config.yaml
n_layer: 11
router_score: "softmax"
init_std_router: 0.0126
vocab_size: 16384
tie_embeddings: true
seq_len: 2048
Below are experts of layer 8 (counted from 0) of a mixture-of-experts language model. Rows are named router (the router's row for the expert), gate (a neuron's input weights, with its number), up (a neuron's input weights, with its number), down (a neuron's output weights, with its number) and show model dimensions 0-255. Each number is 50 + 10 x the weight over its row's rms, rounded and kept within 0 to 99.
After each expert's rows: "comes before" lists some tokens at least twice as common just after its tokens as in all text; "comes after" lists some tokens at least twice as common just before its tokens as in all text. This comes from a sample of Wikipedia text that the model never trained on. Tokens count by the router's weight.

# expert 15
router:45 44 53 65 49 45 42 52 32 44 31 37 68 52 59 53 38 35 32 66 37 56 55 34 28 57 52 56 36 39 61 56 40 44 44 45 34 53 56 41 56 37 47 40 65 40 50 49 49 41 47 45 39 49 43 41 62 60 46 43 59 70 46 58 55 62 43 37 46 57 51 60 37 60 53 49 57 36 61 48 40 48 55 51 48 49 63 48 35 45 63 65 64 46 48 56 57 51 38 55 35 51 44 44 59 54 50 44 42 39 58 47 36 35 60 58 56 43 45 50 37 73 38 50 39 53 32 44 51 36 51 47 63 57 36 53 65 49 35 52 24 50 50 47 47 62 42 34 58 47 60 51 40 31 38 48 50 45 58 72 55 55 56 47 41 38 49 36 35 62 43 33 49 36 46 55 51 35 52 64 53 58 56 35 70 62 58 49 61 40 54 37 71 59 59 61 52 66 51 60 60 46 61 41 61 39 34 40 57 46 37 51 54 37 64 60 60 54 45 49 43 39 60 43 57 51 37 56 60 48 67 63 51 41 41 39 39 43 37 32 37 36 45 36 28 57 50 40 54 37 47 40 57 44 29 50
gate0:47 54 53 54 37 35 46 45 43 42 45 41 43 37 46 50 41 47 62 51 26 48 57 43 45 61 56 57 65 63 57 73 31 56 70 54 41 38 60 57 58 44 49 61 53 46 49 33 63 50 68 59 43 63 56 52 53 53 69 46 37 52 58 44 69 52 51 51 46 52 35 65 35 65 55 62 41 51 41 49 52 59 52 41 51 65 43 47 52 61 43 49 38 33 47 47 51 46 41 48 35 45 39 56 54 57 50 44 68 56 60 56 40 50 42 44 49 44 60 36 62 49 60 58 76 32 36 57 35 45 50 57 43 52 37 41 39 46 42 41 54 69 59 37 54 51 44 48 57 45 53 56 58 51 61 52 52 59 60 61 77 53 39 49 45 32 42 53 59 53 43 56 46 56 48 55 45 38 33 44 46 54 48 47 57 61 61 63 65 43 50 62 66 31 39 54 47 63 38 43 49 60 48 57 76 71 36 34 39 44 48 42 38 53 28 54 45 66 37 47 63 42 53 53 41 39 50 48 45 50 43 56 55 36 52 55 47 19 54 49 50 54 24 47 47 62 44 66 42 49 62 39 49 26 63 52
up0:44 58 37 52 37 57 60 46 40 62 31 47 64 44 33 51 41 48 39 40 25 56 43 47 45 58 54 44 54 65 51 60 27 47 53 53 59 59 40 47 63 61 55 56 55 45 39 41 55 50 60 58 55 63 60 43 50 44 57 43 40 56 58 42 53 41 50 64 44 59 49 59 45 69 70 50 54 58 37 52 59 58 60 53 53 53 48 54 65 55 44 56 54 38 64 37 52 64 52 61 43 58 48 33 59 36 45 40 57 34 62 48 46 69 46 54 40 49 56 62 65 44 56 56 59 56 52 61 56 41 59 65 42 50 65 35 61 45 55 51 54 48 43 49 58 38 68 23 60 40 33 50 54 45 66 51 51 51 47 51 61 54 45 57 51 28 44 43 53 42 38 52 40 43 49 54 49 34 49 30 49 60 51 39 59 54 34 69 55 28 46 57 49 57 24 44 45 52 45 27 58 48 39 48 50 64 45 48 55 55 60 37 43 33 42 52 41 63 60 44 57 41 55 51 43 34 20 48 25 46 44 64 58 35 51 43 57 47 45 49 47 48 48 27 56 45 39 65 48 52 49 59 54 18 51 46
down0:34 50 47 41 58 55 53 43 42 59 53 53 53 42 54 45 37 59 43 62 52 60 62 61 57 51 41 52 70 21 52 49 64 45 60 46 45 46 40 63 46 48 46 42 32 58 62 65 61 54 31 53 64 45 43 63 55 65 54 61 56 49 64 40 45 71 40 65 56 43 50 65 48 53 58 54 44 34 64 54 47 51 68 48 59 44 45 64 48 32 42 47 43 49 30 43 37 53 59 34 46 50 54 58 56 55 38 55 49 52 62 58 76 49 54 43 42 44 64 47 34 43 63 53 58 47 75 59 49 41 35 50 52 59 54 46 50 33 55 66 31 47 45 56 57 21 58 45 41 58 60 38 28 65 58 45 35 45 45 70 37 48 40 62 57 70 55 52 60 55 38 42 39 39 49 57 63 40 64 62 53 59 59 54 61 41 59 46 29 46 54 66 52 58 58 36 45 44 50 47 50 35 62 55 49 63 41 65 51 45 54 45 48 55 47 52 43 70 61 61 46 50 46 45 40 44 72 34 51 35 39 43 50 42 54 52 56 41 65 37 61 49 66 62 67 46 50 50 43 42 44 50 34 55 46 55
comes before: "|", "-", "\n", "==", "===", "="
comes after: "\n", " |", ".", ")", " =", " information"

# expert 17
router:44 58 39 58 50 45 44 69 28 53 45 45 52 60 62 40 38 37 41 62 33 57 63 32 31 64 49 46 41 58 53 49 50 49 43 58 44 55 65 57 59 33 52 41 59 46 47 43 48 44 50 44 41 43 38 39 72 50 47 45 51 51 40 60 48 55 39 45 50 66 57 64 45 46 56 48 63 36 52 40 41 44 56 56 47 62 62 42 28 44 60 55 45 41 47 46 57 56 51 60 31 39 42 41 61 58 40 51 49 36 53 38 32 41 60 50 53 58 38 43 40 68 46 64 40 60 36 38 53 44 59 43 53 62 29 51 51 62 47 54 40 55 42 31 35 71 52 54 63 55 57 46 44 49 50 63 46 42 66 77 47 60 40 60 35 42 55 44 46 63 45 54 35 48 42 59 67 49 62 63 54 55 57 45 55 52 50 43 52 42 41 45 62 39 56 62 65 61 61 59 59 52 55 34 49 51 41 37 59 43 54 61 72 39 55 55 62 52 52 53 48 36 63 38 46 36 67 56 66 33 58 65 68 27 45 50 61 49 38 49 32 41 38 32 45 46 55 35 64 54 52 43 55 29 44 58
gate0:35 39 57 34 63 47 52 72 32 53 53 48 64 44 51 54 51 43 52 56 48 62 46 39 50 45 49 46 51 50 48 59 52 43 59 59 50 56 76 46 31 42 55 49 57 60 72 45 52 49 49 43 46 41 50 50 37 49 45 58 49 66 58 53 68 68 37 45 72 46 39 35 57 30 52 34 41 42 48 44 57 50 45 39 61 45 37 39 48 46 59 37 30 45 68 50 51 58 56 45 57 27 64 43 31 65 45 53 44 60 44 32 58 47 59 57 48 66 50 57 49 63 60 50 43 57 41 58 68 46 32 62 35 59 50 40 67 58 62 46 57 34 48 35 50 56 43 48 57 53 35 52 48 52 61 61 42 41 57 64 76 57 53 66 57 50 62 39 62 53 29 50 53 61 41 54 67 60 47 52 36 52 60 53 61 54 50 37 50 46 51 51 43 56 48 36 44 62 61 59 72 56 54 51 62 73 56 62 55 43 62 49 31 30 48 58 54 52 58 35 52 48 40 41 57 43 62 55 49 51 55 55 48 57 39 59 42 49 21 56 51 52 51 40 32 36 38 63 58 61 36 53 64 43 39 49
up0:59 46 59 48 50 58 51 56 34 47 49 46 56 46 41 47 62 39 50 36 54 39 50 52 62 49 27 56 40 37 49 62 63 54 77 62 61 60 63 49 36 36 56 57 48 63 61 44 55 52 48 49 59 45 34 50 41 61 55 72 63 64 43 44 54 69 52 47 59 52 53 39 50 51 37 27 41 46 47 32 42 56 41 47 58 50 51 44 48 40 64 41 42 57 57 56 45 47 46 58 72 33 54 41 34 66 45 60 65 43 63 43 35 55 57 58 43 60 53 54 47 43 61 52 44 61 42 36 53 37 59 64 37 57 55 46 58 47 62 48 52 51 48 13 56 57 46 52 39 59 37 55 42 59 57 51 49 39 37 64 58 40 40 47 41 52 51 55 37 65 38 49 49 66 47 47 49 53 58 46 45 41 60 40 64 44 31 37 45 45 38 71 43 60 59 33 52 58 54 57 71 59 48 58 57 52 68 53 43 28 68 51 38 30 53 49 60 45 53 52 56 46 38 49 52 44 47 54 56 44 72 38 56 52 40 62 35 45 37 66 37 36 47 42 57 53 41 63 66 65 49 54 48 32 33 53
down0:49 54 54 52 37 29 55 51 53 49 23 40 66 54 27 40 53 46 76 32 57 60 48 61 47 43 56 50 54 41 55 67 54 49 49 48 51 57 61 49 45 38 44 60 49 43 49 44 54 53 36 58 35 33 32 55 62 51 69 56 39 51 55 36 55 51 37 56 43 50 45 60 42 40 52 53 38 39 64 53 46 57 67 52 55 44 50 56 39 37 34 35 41 40 51 48 59 58 36 56 32 62 46 45 72 40 53 37 55 59 55 44 25 38 35 35 34 60 68 53 50 65 65 49 38 53 56 40 54 52 58 56 54 53 56 53 50 55 50 40 58 49 47 43 52 43 64 58 36 54 38 36 58 52 41 43 53 64 67 52 56 36 49 54 51 32 57 36 44 55 64 58 67 40 69 65 60 31 56 53 41 32 56 53 50 79 54 42 50 68 61 52 32 42 58 33 58 42 43 55 45 41 51 54 62 72 58 65 42 42 53 43 57 43 61 44 56 47 58 53 55 55 57 29 39 44 61 42 46 61 47 70 39 47 51 59 45 47 58 53 68 54 55 47 58 43 41 67 51 65 43 50 53 46 45 47
comes before: "\n", " ", " 0", " 1", " 2", " 3"
comes after: " ", " 0", "%", ")", " —", "0"

# expert 0
router:41 47 46 58 42 32 33 54 34 56 28 37 48 48 72 27 51 36 50 60 62 58 59 41 48 51 55 39 48 48 58 37 48 38 31 40 48 58 69 36 61 50 46 47 53 48 49 55 54 44 32 50 41 43 53 52 54 54 45 46 49 67 45 48 64 50 51 55 50 54 56 56 34 52 60 48 69 58 54 48 53 32 53 61 49 43 50 31 39 42 71 54 60 57 38 36 55 66 54 53 46 47 44 49 49 77 39 32 50 55 58 49 42 37 57 38 55 53 35 59 52 48 56 58 39 74 39 40 68 50 51 49 54 61 50 36 59 57 44 49 46 41 30 51 43 45 52 45 54 54 67 38 48 41 49 67 33 42 64 55 65 54 32 55 50 60 65 51 49 51 36 34 39 33 44 57 52 50 57 60 44 58 62 33 52 68 53 51 46 54 48 30 62 65 57 49 48 56 52 62 59 24 38 32 43 44 47 48 54 50 36 68 56 49 65 51 51 39 60 78 41 52 42 61 53 41 53 60 53 32 54 52 57 47 53 43 39 47 52 42 33 32 51 37 38 50 58 38 64 54 49 40 55 33 50 52
gate0:45 58 48 34 43 42 45 54 56 56 40 47 42 66 72 50 55 50 64 66 59 56 73 62 51 38 48 59 52 63 40 54 56 45 39 29 49 44 42 75 46 39 46 63 42 42 49 46 60 60 42 46 58 46 46 59 49 43 36 60 36 52 56 47 48 41 53 67 38 30 38 59 54 43 68 57 58 72 44 36 36 62 45 66 40 28 42 52 52 54 54 53 40 46 29 54 42 36 44 65 50 57 47 55 37 46 53 43 55 58 69 59 68 70 71 55 51 65 46 46 54 39 43 34 66 53 39 49 54 44 63 58 38 57 55 45 64 54 49 34 54 61 62 41 31 48 45 48 36 58 62 61 51 55 51 54 52 54 49 49 59 48 71 43 57 53 38 50 52 55 52 26 53 32 80 57 54 63 53 53 42 38 59 58 50 43 52 47 48 51 44 42 42 48 44 57 47 53 32 67 47 42 57 59 56 57 36 52 45 53 55 36 60 64 55 66 53 43 44 59 66 37 50 52 50 46 40 45 77 30 63 59 42 55 54 42 63 28 44 45 50 60 54 44 59 62 49 56 50 38 66 44 46 43 47 52
up0:59 50 42 39 47 70 69 63 32 38 32 49 38 62 69 48 60 52 55 48 45 65 56 53 43 37 42 51 54 65 37 55 52 63 48 38 64 47 54 45 72 43 59 28 41 45 64 50 55 41 47 59 45 30 45 66 63 42 33 47 46 64 34 36 52 41 64 62 31 47 40 43 35 32 59 51 46 57 51 57 33 58 55 57 55 28 44 54 53 40 67 67 55 39 42 40 38 49 34 41 47 45 31 56 39 45 50 40 37 64 46 52 47 61 56 62 53 56 50 64 53 47 41 32 48 42 54 61 58 38 52 46 47 54 36 50 56 48 30 21 44 51 52 44 58 38 43 45 42 61 55 53 38 63 55 53 46 51 47 51 49 61 42 41 48 58 41 68 48 68 57 39 52 43 44 57 51 52 35 55 39 55 50 52 44 41 46 58 59 62 64 37 52 52 49 48 36 54 46 64 50 61 61 72 57 58 53 48 38 30 33 52 52 44 55 55 51 49 62 60 44 41 59 43 54 35 28 51 72 43 60 59 38 48 66 33 44 38 47 37 48 54 57 52 51 47 47 59 60 31 54 53 42 52 50 56
down0:32 49 57 34 58 61 47 46 44 52 61 58 42 58 34 40 46 71 47 46 44 53 38 69 65 55 52 42 53 32 57 62 52 43 50 65 52 35 49 46 56 54 79 50 60 63 43 39 50 45 51 33 60 40 49 50 44 46 67 46 59 54 46 46 45 47 36 52 63 44 56 66 36 41 45 50 41 46 65 42 62 42 41 56 66 66 63 40 48 24 51 53 52 36 44 37 45 56 69 33 42 51 59 72 50 52 46 63 49 65 36 37 50 58 42 44 53 60 43 52 62 49 44 66 41 46 65 41 60 53 62 56 66 54 43 52 47 46 54 40 47 61 36 36 60 61 58 50 44 58 49 62 52 52 50 27 64 49 46 31 50 62 44 53 43 43 53 57 56 50 41 47 36 47 26 49 71 37 66 54 45 58 63 56 58 41 46 54 68 33 55 76 47 50 43 70 62 51 61 49 45 53 51 51 45 59 57 43 58 45 46 40 46 49 54 60 58 47 48 46 69 55 45 46 52 27 52 42 23 40 56 47 52 40 48 40 46 48 49 71 61 48 49 42 37 43 48 61 51 57 60 50 52 68 76 51
comes before: ":", "==", " ==", " information", " by", " name"
comes after: "-", "==", "|", " •", "===", "See"

# expert 47
router:40 41 41 52 42 43 41 61 45 43 36 49 38 61 51 50 48 32 37 54 37 56 71 53 49 61 54 38 54 36 52 47 48 47 43 39 38 47 64 39 69 44 36 44 54 44 46 38 59 42 31 35 46 35 49 51 65 59 44 41 49 54 50 53 56 62 47 46 32 49 42 57 35 56 52 41 73 42 61 48 48 41 61 54 33 38 61 35 50 48 54 54 49 56 55 37 57 49 33 52 42 45 40 41 61 57 43 45 47 49 59 55 36 43 61 50 48 47 25 70 47 46 44 66 44 58 26 43 72 54 46 42 58 56 41 39 51 47 35 53 38 49 33 45 40 51 45 35 72 36 61 51 44 40 32 66 38 43 55 56 59 54 28 61 42 54 68 33 39 52 39 43 43 51 39 67 64 49 66 49 53 66 49 31 55 61 34 41 48 51 38 35 62 51 64 60 53 54 55 53 53 40 39 47 46 40 53 42 54 47 39 65 51 35 53 65 50 48 62 57 32 40 43 48 43 42 58 63 57 35 42 39 51 45 40 50 40 52 48 28 44 33 47 49 45 53 67 58 59 45 44 40 39 41 42 68
gate0:55 78 49 54 38 67 59 51 53 53 61 34 44 49 46 47 34 46 51 47 63 63 27 43 58 36 46 38 51 47 59 61 73 46 41 49 44 60 68 48 68 47 44 43 39 47 37 44 56 55 62 37 55 43 59 54 49 67 61 47 42 47 61 40 50 44 50 50 50 61 54 48 34 63 56 60 72 46 50 44 54 46 60 43 34 34 57 64 59 57 63 46 56 49 68 50 46 42 47 54 49 45 48 49 61 65 51 48 32 51 48 52 67 44 37 46 53 44 61 48 51 38 55 50 47 67 43 57 41 41 51 66 48 52 39 35 71 63 61 50 67 54 52 49 64 49 53 25 40 40 47 57 53 53 46 60 42 40 45 44 37 31 62 48 62 51 46 41 27 60 38 55 41 70 53 56 46 56 55 53 33 52 56 58 45 48 43 42 70 49 38 60 56 54 54 33 47 67 42 35 43 64 35 51 36 59 59 48 51 38 33 58 46 34 48 72 37 64 63 45 72 53 45 58 46 55 54 32 61 48 53 43 44 56 53 60 36 60 45 55 71 50 40 48 48 51 47 62 61 49 33 35 66 52 53 66
up0:53 56 54 72 44 61 62 54 52 60 44 36 39 51 62 34 68 38 48 63 58 40 36 31 57 42 31 53 62 26 67 66 62 45 54 43 51 51 59 37 65 50 50 48 43 51 59 46 65 69 44 68 41 45 44 69 54 50 47 55 40 63 57 64 41 48 56 41 38 55 53 63 56 68 51 51 64 57 59 54 49 52 68 54 36 49 51 57 44 40 63 67 66 54 53 60 58 38 56 65 53 50 49 56 69 61 58 55 33 41 43 59 47 45 46 64 69 46 60 52 53 54 46 53 35 58 41 56 55 38 41 63 49 47 38 48 57 49 44 52 54 60 51 57 58 57 58 44 55 48 55 73 53 55 49 44 49 41 59 58 50 40 72 50 65 48 51 48 40 56 39 39 45 72 43 58 39 66 49 51 42 43 43 56 62 47 49 65 57 45 39 41 55 65 61 46 51 58 50 49 28 55 44 60 51 44 55 38 63 46 21 68 48 28 50 62 58 75 51 53 49 54 47 67 53 46 54 40 60 51 39 48 37 62 61 36 33 76 53 56 68 43 53 51 47 54 45 61 58 39 50 46 59 46 63 44
down0:48 56 51 56 58 51 56 50 36 38 43 67 48 26 40 53 62 40 51 43 36 41 54 53 46 41 45 42 49 49 52 58 57 47 61 61 57 40 48 50 43 44 67 42 42 50 54 35 37 32 62 48 46 50 42 65 35 64 57 72 44 40 51 43 47 39 61 57 48 49 44 44 44 21 62 28 36 51 55 44 63 39 33 46 37 42 38 52 48 40 47 44 42 56 67 58 60 35 61 40 39 54 41 53 61 47 62 51 43 61 42 49 43 58 68 49 40 55 65 55 34 40 56 43 58 53 51 62 47 55 33 56 30 35 49 58 45 54 40 48 59 61 40 70 51 42 51 54 48 51 52 56 48 43 72 58 57 62 47 37 55 44 39 45 39 73 39 46 56 64 37 55 37 72 53 47 54 52 34 36 41 45 58 42 51 50 47 58 42 42 54 44 77 53 41 60 45 39 62 31 36 44 61 54 54 50 63 62 60 50 70 26 51 53 55 60 53 42 62 46 41 60 57 45 52 57 62 52 65 49 51 57 46 44 42 46 32 37 38 50 56 35 43 37 37 31 37 67 60 37 58 43 49 45 35 56
comes before: " of", ":", "==", " in", " for", " =="
comes after: " the", " a", "==", " The", "-", "The"

# expert 32
router:30 37 43 61 29 47 49 54 50 48 39 44 50 56 51 39 48 50 37 62 37 52 47 48 43 56 50 39 30 49 55 37 43 55 46 48 37 59 56 38 70 44 47 41 58 38 48 42 48 54 46 34 51 39 45 45 65 55 54 37 58 59 41 72 54 67 44 47 46 54 30 57 52 62 59 46 60 32 52 39 39 41 53 52 40 43 69 50 52 31 53 58 38 35 49 41 56 67 46 73 27 39 38 40 43 60 38 47 42 39 52 41 44 45 52 58 64 64 53 60 35 43 43 73 45 63 54 34 63 38 63 45 56 54 36 45 54 54 33 56 51 46 45 47 60 53 54 47 51 48 54 56 42 52 44 71 43 48 61 54 55 51 33 64 39 38 62 44 43 61 40 51 37 47 51 49 52 36 57 68 64 58 56 36 43 66 37 47 61 40 39 43 61 41 60 58 53 54 61 50 54 38 63 46 47 39 39 49 63 35 52 52 60 37 65 38 57 38 51 41 45 33 47 44 34 37 38 61 52 31 66 54 71 41 41 43 46 38 41 49 50 48 35 34 47 56 59 46 58 38 30 37 34 54 49 62
gate0:56 60 45 49 46 37 55 56 50 47 42 40 56 52 48 62 57 63 49 65 44 65 40 28 66 33 64 46 33 64 45 32 56 47 48 56 47 49 51 59 42 63 49 49 59 32 43 47 34 53 54 47 62 58 44 54 58 60 58 61 52 44 37 66 58 44 52 37 61 56 61 53 51 47 49 60 35 58 42 41 35 57 43 54 56 52 70 64 58 43 46 37 53 34 51 41 59 53 46 52 53 50 31 63 62 42 54 57 50 61 46 40 63 45 45 43 48 46 42 48 37 34 35 57 46 39 51 75 34 47 48 61 46 52 51 44 51 43 43 43 71 48 43 50 30 45 58 53 58 37 56 48 28 65 51 52 47 46 45 79 55 39 20 61 58 46 61 33 37 53 48 34 39 41 59 41 25 53 62 50 40 57 55 32 41 55 59 52 48 55 53 52 55 48 54 47 47 39 56 47 53 50 47 72 63 55 52 42 60 51 54 35 55 50 46 50 48 35 41 64 51 42 52 40 41 43 55 38 53 49 40 35 44 42 41 44 32 55 37 44 57 51 57 51 72 29 50 61 49 20 23 53 44 53 42 64
up0:53 62 50 49 59 51 53 52 50 52 61 55 56 62 49 64 46 44 61 55 55 53 38 40 64 42 57 62 30 51 60 42 58 63 58 57 47 49 41 57 43 66 48 54 60 45 55 54 42 53 51 56 53 68 52 50 53 60 40 52 51 45 36 74 44 71 58 36 74 46 44 63 44 59 38 56 54 54 61 53 46 56 45 51 66 52 57 63 61 48 52 53 57 57 56 46 65 46 51 48 65 57 40 65 63 44 45 42 60 86 60 34 57 48 59 57 46 50 45 63 32 45 38 50 35 38 49 78 48 46 37 37 51 49 54 37 48 48 33 65 80 38 43 51 49 50 63 54 61 42 58 52 48 58 43 46 41 54 28 55 45 43 37 69 46 43 56 56 46 42 53 48 43 40 55 32 30 41 53 45 40 45 58 45 60 59 60 60 41 51 57 53 55 40 50 50 36 45 35 60 47 45 55 63 52 57 44 43 76 50 59 50 51 53 38 66 49 59 28 46 33 49 41 36 52 30 68 51 44 64 27 55 63 46 40 49 36 67 41 45 56 56 63 39 44 47 48 36 42 28 45 51 40 51 40 39
down0:60 49 54 57 45 38 66 54 42 39 58 46 46 56 46 36 36 42 45 56 49 54 60 37 59 48 65 71 49 59 65 57 51 57 54 45 41 49 22 53 47 32 40 49 33 43 44 47 51 46 34 72 53 60 63 56 60 45 55 61 52 53 67 38 57 54 61 58 49 46 44 56 71 57 55 63 41 57 43 55 51 60 55 46 49 26 50 37 53 39 48 56 58 50 56 50 56 45 60 54 43 59 59 51 59 52 59 52 51 39 50 53 34 46 49 57 33 56 39 61 61 42 60 41 32 63 31 64 62 48 72 41 34 59 58 51 48 53 40 52 61 55 47 42 52 44 48 46 37 39 51 41 62 79 46 61 45 55 49 50 47 49 25 47 44 71 46 51 52 20 44 54 52 44 56 47 52 53 35 46 64 51 37 37 68 45 53 56 49 28 49 43 44 63 42 52 71 62 61 48 61 49 53 66 42 54 56 39 42 47 42 73 51 42 59 52 80 40 45 35 53 49 57 57 50 57 46 55 61 60 54 41 62 51 48 52 51 48 71 54 60 47 43 59 53 49 53 37 41 61 71 46 63 59 30 60
comes before: " was", " is", " he", " had", " and", " has"
comes after: ",", ".", " where", " The", " that", " when"

# expert 23
router:40 34 41 59 38 42 40 60 31 51 35 36 40 52 68 44 40 43 39 71 50 51 57 38 48 55 47 46 33 46 56 47 57 39 30 46 53 59 53 36 62 52 37 52 59 41 54 40 63 30 33 54 50 53 43 49 60 60 39 38 54 64 50 53 61 45 43 54 37 59 47 59 39 56 58 46 71 42 60 45 41 42 65 57 51 41 64 45 36 39 71 56 58 57 41 45 54 49 47 59 55 40 45 43 61 71 50 32 41 53 60 47 46 44 64 41 53 56 39 54 48 50 52 53 53 64 35 37 72 38 50 47 72 60 53 46 67 62 37 52 41 43 31 50 45 47 48 39 52 44 59 33 38 47 49 64 50 44 63 59 65 53 47 60 48 51 57 48 40 50 40 47 48 34 55 71 66 46 65 56 55 54 60 29 58 53 53 46 53 48 46 28 58 66 49 45 55 47 51 58 60 39 45 35 37 37 49 53 51 37 35 67 58 36 61 57 61 48 67 65 31 61 48 60 29 48 44 70 49 50 54 58 54 50 47 44 37 42 47 40 28 42 43 38 44 53 48 41 62 51 62 37 56 43 30 57
gate0:39 53 52 34 31 47 65 55 51 44 47 68 54 44 73 44 59 38 47 47 54 49 47 36 41 48 66 46 51 55 66 51 55 48 52 60 60 71 54 48 43 54 46 55 54 58 50 46 57 60 51 42 62 47 55 70 67 51 30 61 36 41 58 51 68 46 59 45 49 36 46 54 45 48 67 41 61 41 73 51 54 60 62 44 44 42 28 43 47 54 44 51 52 58 53 47 52 42 54 50 49 69 49 30 46 50 56 35 48 52 53 41 56 42 48 59 54 65 33 47 69 59 57 64 44 30 57 36 45 62 44 55 54 42 50 52 57 50 47 46 44 56 59 59 46 29 52 41 69 55 49 59 57 63 69 60 46 48 62 48 53 66 52 45 52 39 55 50 54 43 39 56 41 52 43 45 66 51 49 30 51 53 46 58 67 28 50 60 76 51 32 70 39 57 55 48 46 52 70 36 64 61 79 52 47 50 66 49 42 65 47 44 29 49 37 48 27 64 41 53 47 50 61 58 52 40 48 50 43 47 50 49 53 57 40 47 42 52 44 64 43 34 49 33 40 80 58 47 46 42 56 46 51 36 36 53
up0:36 29 44 43 34 33 50 38 53 41 51 59 59 52 66 48 46 33 51 41 40 50 37 37 38 47 56 52 53 64 78 34 46 36 60 58 46 63 38 60 50 53 62 65 54 67 37 56 35 40 54 51 77 53 56 58 65 55 48 42 40 49 53 66 50 41 59 43 43 38 39 59 64 63 61 58 62 36 52 44 55 59 62 70 40 53 39 59 58 77 61 56 51 42 46 60 55 46 56 62 57 69 43 37 51 53 51 29 42 42 56 52 48 48 53 42 36 60 37 51 71 54 60 64 54 50 47 24 63 50 60 45 42 62 58 68 50 53 52 60 52 51 52 75 45 49 53 48 70 47 57 60 51 55 62 44 47 52 50 57 53 51 50 41 45 55 47 56 37 44 48 35 45 39 47 41 39 60 59 37 55 27 48 48 62 44 52 41 58 58 34 54 45 55 44 45 39 58 60 62 55 43 60 40 28 52 63 51 36 69 47 56 29 59 42 67 33 40 40 55 56 51 53 55 49 57 51 44 49 47 36 48 56 64 52 42 51 54 39 55 49 46 42 43 36 69 46 44 37 38 54 54 63 46 45 52
down0:41 43 52 41 39 33 42 57 47 28 59 58 34 46 63 42 43 56 63 65 54 28 58 49 37 47 60 58 44 46 50 55 54 44 45 59 49 44 50 52 48 44 51 50 61 53 47 60 32 46 55 56 53 50 45 45 56 56 66 63 39 50 51 64 52 60 47 45 45 40 58 43 47 45 44 53 48 36 36 30 59 69 54 47 56 54 60 58 64 46 42 58 30 51 45 38 49 63 63 32 42 50 68 34 59 48 61 56 42 56 62 29 57 53 44 43 59 42 32 53 61 38 55 46 40 34 46 62 48 65 55 53 46 45 52 50 52 61 48 51 44 50 57 56 65 43 39 41 65 46 25 55 35 64 55 33 75 46 46 56 57 64 43 33 50 35 60 56 44 52 53 53 38 43 51 74 55 52 28 66 63 59 64 56 55 45 63 56 51 44 34 49 38 58 37 60 66 48 55 51 53 34 49 25 54 67 49 40 42 53 58 69 44 37 31 52 42 43 54 39 50 41 53 38 82 51 42 57 42 40 46 28 47 62 64 49 46 52 56 43 57 41 58 49 40 56 61 54 41 33 47 37 58 45 45 47
comes before: ":", " |", "==", " ==", " career", " information"
comes after: "-", "\n", "|", "==", "===", " •"